Weights of a small mixture-of-experts language model, trained from scratch on English Wikipedia.
Size: width 192, vocabulary 4096.
Experts: 48 experts in each of 14 layers, 192 quick GELU neurons an expert, a sigmoid router.
Below are experts of layer 10 (counted from 0) of a mixture-of-experts language model. Rows are named router (the router's row for the expert) and show model dimensions 0-191. Each number is 50 + 10 x the weight over its row's rms, rounded and kept within 0 to 99.
After each expert's rows: a language model's description of what the expert responds to. This comes from a sample of Wikipedia text that the model never trained on.

# expert 37
router:56 49 39 41 56 62 59 39 45 51 61 45 52 47 57 49 53 58 56 57 69 39 58 45 45 48 42 51 45 49 38 42 63 55 55 34 53 50 44 49 28 70 43 62 50 59 47 43 41 44 53 50 53 38 47 48 55 73 49 68 42 51 24 52 61 52 34 50 30 34 44 34 76 58 61 58 47 35 74 50 50 57 30 64 36 62 58 49 63 30 68 45 35 66 55 66 63 48 43 45 66 42 36 35 52 62 46 45 41 48 50 55 43 44 46 48 45 28 56 58 53 44 48 55 52 59 54 47 47 53 73 61 58 43 49 64 53 61 51 63 33 46 49 47 65 53 37 53 55 36 53 52 49 41 70 60 61 40 54 41 63 46 54 47 55 47 44 38 51 45 61 53 47 46 74 51 44 60 43 59 45 57 59 36 42 48 48 45 30 41 56 62
Short word pieces. Short mid- or end-word pieces such as in, an, on, ar, y, or, ac in ordinary words and names: Lat|in, Lombard|y, Labrad|or.

# expert 31
router:65 46 57 42 43 57 41 38 57 56 66 40 44 40 42 41 49 51 52 39 57 51 53 44 75 38 28 35 36 43 58 57 41 57 60 40 54 61 57 45 46 45 71 56 33 30 59 62 54 51 56 52 62 48 53 58 37 58 47 58 45 61 71 47 37 63 55 49 48 48 49 54 64 45 39 66 55 54 66 61 47 48 58 67 32 60 51 40 49 53 52 37 30 51 46 38 60 49 72 55 46 66 59 43 48 43 54 56 40 52 58 31 53 34 34 53 41 45 44 44 43 29 48 33 41 55 51 43 41 58 54 65 65 43 50 52 60 55 59 53 51 48 56 37 48 64 53 53 57 42 43 46 56 56 38 56 66 37 58 36 46 43 55 49 57 58 62 45 51 48 56 69 19 55 73 61 43 48 46 35 50 52 46 33 42 36 64 45 38 44 49 63
Syllables in m, names. Syllables like im, om, min, Ex, Des, Com, as in cust-om-ers and Prime Min-ister, plus middle pieces of foreign surnames.

# expert 20
router:57 53 52 60 50 58 53 41 58 41 61 41 49 30 49 33 59 51 51 42 57 43 50 52 56 52 36 48 43 43 71 53 57 67 36 42 57 37 48 43 57 57 52 33 34 50 43 34 53 54 47 53 62 39 38 46 78 64 37 58 42 51 57 49 25 60 58 45 34 37 35 45 59 66 49 69 57 57 51 61 63 57 49 68 44 52 51 43 40 44 60 32 26 57 64 51 56 49 56 46 47 55 56 69 71 46 34 54 51 50 64 46 57 37 33 57 61 42 63 47 39 71 28 40 48 54 64 46 51 55 62 50 56 52 36 66 52 39 52 47 43 43 38 47 67 48 43 39 67 48 41 64 54 56 52 50 68 52 47 58 60 42 40 37 49 43 48 59 42 60 61 48 59 48 62 42 41 38 44 38 45 45 48 58 35 50 58 50 54 61 42 37
Temporal and locative prepositions. Prepositions and conjunctions starting adverbial phrases in prose, e.g. in, by, during, after, when, plus the ow of now.

# expert 18
router:52 42 45 41 50 53 49 58 48 57 57 27 47 35 57 55 62 42 49 48 68 43 61 45 60 46 39 59 50 48 47 59 52 72 47 28 64 36 31 47 24 64 41 55 37 42 45 48 50 43 64 50 53 48 32 40 51 38 50 48 47 50 60 52 50 69 32 52 51 49 62 50 76 52 54 62 56 68 62 48 47 58 60 52 47 66 52 38 61 41 60 56 46 41 66 47 59 36 68 39 50 58 51 45 50 55 46 55 56 58 49 55 63 41 46 61 42 45 55 41 31 61 35 30 42 67 44 27 33 59 59 52 59 65 45 46 57 50 56 71 43 53 44 50 57 62 46 50 53 49 56 67 45 55 46 48 80 52 40 42 49 50 39 53 49 55 43 49 48 29 42 43 50 37 56 50 53 50 44 62 48 51 50 23 49 52 70 38 36 49 54 46
Name-initial syllable pieces. Syllable pieces such as ur, ul, ar, Mar, Bar, War starting or inside names and words, e.g. Bur-nett, pen-insula, sched-ul-ed.

# expert 32
router:44 47 52 55 50 32 61 38 42 37 61 54 65 68 56 61 56 45 58 38 61 42 46 59 56 44 53 35 48 49 57 51 47 47 25 29 54 65 38 61 45 49 58 49 41 57 32 32 59 49 38 64 72 40 48 39 46 58 40 58 43 45 35 25 48 60 57 41 48 42 54 52 66 54 57 44 52 57 50 63 51 44 44 55 45 44 53 53 40 32 77 55 41 46 46 47 50 34 59 50 39 61 53 43 53 45 54 62 57 58 39 49 61 35 26 59 39 57 65 48 43 57 54 48 40 56 63 49 44 70 52 60 60 54 46 57 64 43 54 54 57 55 51 58 74 53 40 40 68 43 38 40 52 54 57 41 64 45 60 47 69 34 51 53 67 31 57 44 62 42 53 53 48 51 62 51 39 66 56 44 40 48 72 54 43 56 47 37 58 56 31 43
Relational prepositions. Prepositions linking a noun to its complement, mostly of, for, with, against, at, and colons, e.g. population of, Decoration for.

# expert 11
router:64 38 58 43 57 44 57 41 48 65 62 29 51 57 53 32 52 60 48 31 59 33 51 53 74 47 39 58 47 44 40 47 42 54 58 53 54 53 74 47 39 47 72 54 35 46 55 53 41 58 49 76 55 36 52 46 56 47 44 56 39 52 62 39 39 57 65 46 45 42 53 39 46 41 41 59 66 53 50 61 43 62 48 54 41 47 53 54 45 51 67 48 46 43 60 29 60 49 67 57 48 47 47 52 59 41 54 43 50 52 57 50 38 39 33 68 57 40 62 39 49 33 40 51 47 57 53 38 47 58 54 66 55 58 39 53 64 55 53 62 48 29 35 37 60 69 75 57 62 36 35 47 48 58 37 58 45 47 68 59 59 41 49 55 54 31 49 47 56 45 53 55 30 35 47 57 31 57 49 46 37 58 49 48 37 53 57 44 31 68 45 52
Capital initial letters. Single capital letters opening a name or word after a pipe, comma or dash, as in V-itor, K-ierkegaard, B-ishop, N-ext.

# expert 35
router:61 46 65 40 58 47 77 45 62 58 49 32 48 42 56 61 54 57 54 38 61 33 60 42 57 49 43 40 33 32 61 44 33 42 35 42 42 57 44 47 58 52 59 43 54 40 54 38 49 58 47 59 49 49 78 40 47 53 41 71 41 69 57 36 34 63 62 50 40 55 46 52 57 39 57 53 61 66 43 60 56 51 53 48 40 53 57 44 36 39 48 55 48 48 46 46 67 36 70 59 49 42 61 48 65 59 42 45 47 59 50 48 67 36 39 55 50 28 63 63 39 52 50 35 35 63 53 34 59 49 55 60 63 63 45 49 53 52 38 59 62 40 53 36 54 57 57 59 52 41 35 49 59 62 51 49 69 26 50 54 52 44 51 48 51 29 51 44 66 57 52 42 46 56 41 52 42 57 45 46 41 54 62 52 45 45 36 48 45 63 27 36
Function words, letter f. Function words and modals such as to, that, would, could, not, plus word-initial f as in f-uture, f-ive, f-lies.

# expert 9
router:60 61 56 34 44 40 53 41 52 45 31 65 65 62 45 43 57 57 49 39 51 52 49 61 70 39 52 41 49 49 83 44 44 63 51 53 51 65 47 46 47 35 66 29 59 41 39 55 37 60 58 38 54 37 46 30 55 43 45 57 42 51 85 46 46 62 44 37 44 54 43 45 53 46 50 54 67 56 65 53 38 40 47 45 32 51 54 46 54 37 57 45 41 57 44 42 33 59 61 43 45 51 62 73 56 57 45 49 56 35 60 56 49 58 27 54 40 50 36 52 54 47 58 43 51 43 53 47 37 50 65 64 63 58 44 59 64 61 34 43 57 44 52 54 48 58 36 60 54 48 49 40 62 47 43 71 42 28 48 38 49 48 45 65 52 36 58 54 44 65 51 60 51 45 55 52 38 53 24 54 34 63 57 59 46 51 59 51 50 57 52 47
Word-initial fragments. Opening fragments of a split word like al, ad, qu, form, equ, leg, often in prose, as in al|ive, equ|ivalent, campa|igns.

# expert 14
router:67 41 57 42 44 27 43 55 63 42 45 49 49 36 62 53 50 41 47 44 59 57 64 69 63 45 46 41 40 53 62 47 64 76 45 43 58 47 43 48 45 64 52 39 34 49 59 48 46 49 47 56 57 41 46 58 61 63 40 55 47 61 52 37 40 36 33 46 29 46 56 49 60 60 52 62 59 58 40 39 61 44 49 59 39 51 60 48 49 29 62 62 54 61 48 50 40 48 65 45 38 47 67 77 77 41 51 49 46 43 65 38 45 43 58 67 59 53 45 47 44 37 42 45 47 52 63 52 44 45 58 55 44 54 39 58 67 36 43 63 50 53 40 61 62 46 60 37 70 49 46 52 36 60 67 58 66 52 60 63 52 51 37 68 64 46 31 55 46 48 43 39 25 44 48 38 57 53 43 58 51 36 50 50 57 56 57 39 53 50 50 33
Commas, parentheses, stem pieces. Commas and opening parentheses after names or titles, plus mid-word stem pieces like anc, erc, rol, plac, e.g. Chev-rol-et.

# expert 5
router:66 54 48 31 54 46 56 64 40 55 46 59 69 57 39 45 63 58 55 33 60 38 43 57 72 36 39 34 29 34 48 25 59 77 53 39 49 53 53 62 60 48 44 43 44 59 36 40 49 56 58 54 44 53 48 57 48 55 47 54 42 56 53 40 38 48 51 48 52 38 41 44 49 65 53 55 69 69 54 38 64 59 41 53 54 61 43 45 38 47 52 58 40 56 62 35 43 43 58 31 50 37 53 58 68 40 40 59 54 61 46 46 33 50 43 38 58 46 36 49 41 33 36 58 57 45 52 38 40 66 47 57 56 43 46 59 59 34 53 62 47 49 52 54 58 61 45 37 69 34 56 47 63 61 46 35 73 60 50 67 64 55 58 50 60 52 43 46 54 56 41 40 46 51 54 46 50 46 39 49 54 67 40 33 56 49 47 29 68 51 58 43
Table cell endings. Last token of a cell in pipe-delimited tables, such as numbers, units, Yes, country codes or player positions (MF, FW, DF).

# expert 45
router:59 47 53 41 48 46 39 43 72 54 41 61 47 60 50 54 46 64 43 31 58 22 45 66 57 43 29 37 48 29 68 55 53 50 57 41 56 52 56 58 51 48 50 40 47 23 58 45 49 61 70 63 58 17 53 55 61 53 49 46 50 63 73 41 40 43 52 53 64 43 36 45 55 58 46 58 65 53 63 61 58 58 34 55 41 58 57 40 51 57 41 45 52 62 64 50 61 54 72 56 41 45 45 37 60 48 54 55 67 36 57 37 45 56 43 56 45 40 49 49 51 59 44 40 53 35 56 50 43 62 62 50 52 42 43 49 56 58 35 56 48 29 42 43 57 60 46 60 73 35 42 65 54 56 38 42 58 56 47 52 60 45 53 59 52 46 58 53 60 52 50 38 49 46 52 42 45 50 49 36 38 52 37 22 42 50 59 47 40 60 38 36
Word-ending syllables. Closing syllables and apostrophes of names and common words before 's or punctuation: B|ook|s, L|ord, air|port, Khrushchev's.

# expert 28
router:52 52 48 41 62 39 50 55 60 51 56 47 61 51 63 38 47 47 56 49 55 42 63 60 64 32 38 50 49 39 48 50 58 50 49 44 60 60 64 59 39 61 49 47 35 42 43 56 46 49 42 66 58 37 56 49 43 58 26 62 60 48 59 37 36 58 54 53 29 55 54 49 46 41 44 52 64 59 46 49 47 40 50 63 42 40 55 44 38 35 60 38 27 40 54 29 65 41 75 59 52 51 53 58 53 32 40 60 59 49 65 61 55 39 45 54 75 43 55 40 43 35 32 39 44 54 55 52 47 72 84 64 64 63 38 57 52 51 46 44 46 40 52 50 51 45 43 39 61 37 57 39 49 56 38 61 49 39 51 49 58 43 52 39 59 46 51 38 56 79 38 62 54 54 52 56 41 50 47 47 31 54 65 31 51 51 57 43 56 51 37 46
Past verbs and digits. Past-tense verb endings in biographies and history (moved, sold, restored), plus leading digits and separators in numeric tables and statistics.

# expert 26
router:51 60 49 52 45 39 56 61 61 51 48 40 65 69 34 37 61 56 37 22 64 47 51 55 71 51 55 48 58 43 38 57 64 46 55 44 55 63 50 63 54 60 51 53 51 44 52 39 34 42 54 53 65 50 56 43 43 54 38 68 45 59 63 36 44 42 47 43 44 60 50 61 51 24 51 61 57 38 73 46 46 44 31 48 54 47 62 24 54 48 71 49 38 45 43 50 60 58 59 54 63 59 44 56 49 55 42 58 64 48 60 36 61 49 35 50 39 43 33 50 44 44 64 60 39 43 52 36 42 51 58 55 48 46 52 49 54 38 41 49 54 31 41 38 52 49 53 56 41 63 39 52 48 70 52 51 47 49 67 45 47 44 53 47 73 54 21 52 54 64 72 67 45 38 49 28 49 48 47 61 50 44 58 52 45 38 43 42 56 63 38 40
Word-initial consonant onsets. Single letters or consonant clusters that begin a word, such as s, l, t, pl, Cl, Br, e.g. Pl-anet, s-elect, c-able.

# expert 16
router:58 44 44 40 62 38 49 52 72 51 43 33 70 62 41 45 40 52 45 51 53 44 46 65 58 46 18 48 52 47 50 34 56 51 41 47 48 48 67 57 39 53 48 41 45 48 69 52 37 61 57 76 64 45 45 44 55 60 30 61 48 57 48 29 41 54 47 48 34 58 32 54 56 44 58 47 69 70 56 65 56 45 56 71 48 78 52 50 32 39 60 47 50 49 48 40 59 49 53 45 36 47 44 46 50 42 53 57 59 54 47 30 51 38 47 45 67 50 51 33 47 31 51 50 60 46 66 50 47 63 65 62 62 56 34 53 59 54 53 58 62 38 53 37 48 58 54 39 66 52 54 47 45 55 49 47 62 30 52 49 47 47 70 41 51 30 44 51 56 59 41 47 50 44 47 64 46 54 36 57 30 46 46 28 48 59 55 43 56 55 43 50
Coordinates and numeric symbols. Degree, minute and second marks, decimal points and digits in map coordinates and numeric table cells, e.g. 34°44′31″N, ISBN.

# expert 23
router:61 47 57 36 63 43 46 42 52 33 41 42 55 41 57 38 53 63 47 34 63 30 61 46 49 38 52 59 44 50 50 35 42 51 66 36 51 49 47 48 48 54 50 50 44 58 55 31 43 62 54 60 64 41 52 50 57 44 53 77 43 58 51 29 36 55 51 39 55 45 36 37 56 63 41 58 50 59 58 52 63 51 55 70 54 41 61 46 24 47 45 50 47 48 51 45 72 29 44 33 52 63 44 49 52 47 51 63 49 45 49 43 26 48 56 51 40 43 49 55 39 33 36 72 57 55 63 50 71 62 47 72 57 75 39 54 61 43 57 59 51 49 61 31 54 57 59 38 60 48 57 49 41 58 38 42 62 48 64 40 46 44 64 58 41 51 24 54 48 52 50 41 51 53 53 53 54 54 47 54 44 48 71 50 34 55 38 52 42 68 57 43
Line breaks and list markers. Line breaks, blank lines, list dashes, table pipes and heading equals signs that start lines in infoboxes, lists and tables.

# expert 1
router:55 61 57 22 54 46 58 61 49 53 51 37 54 70 55 26 46 52 41 49 44 52 60 68 54 51 24 55 44 40 58 43 50 51 32 54 65 47 52 46 39 50 59 52 46 49 45 22 47 31 66 56 60 44 48 51 47 65 28 53 36 55 61 45 50 41 49 44 53 54 36 47 46 49 55 61 58 53 59 37 49 51 65 60 41 44 50 39 45 64 50 71 45 57 59 44 48 56 63 51 45 52 49 53 73 31 32 45 66 36 40 47 46 62 39 67 70 51 48 25 35 41 42 43 45 54 58 50 27 64 61 64 64 54 57 52 55 65 45 43 59 53 47 52 52 48 53 58 58 44 57 49 37 53 37 65 57 59 55 43 46 44 50 55 41 35 55 48 53 62 48 38 48 51 56 39 44 44 65 48 48 61 48 34 36 49 61 36 62 68 47 49
Digits and non-Latin bytes. Single digits inside numbers such as years, decimals and catalogue codes, plus raw byte pieces of Chinese, Thai, Cyrillic or Japanese script.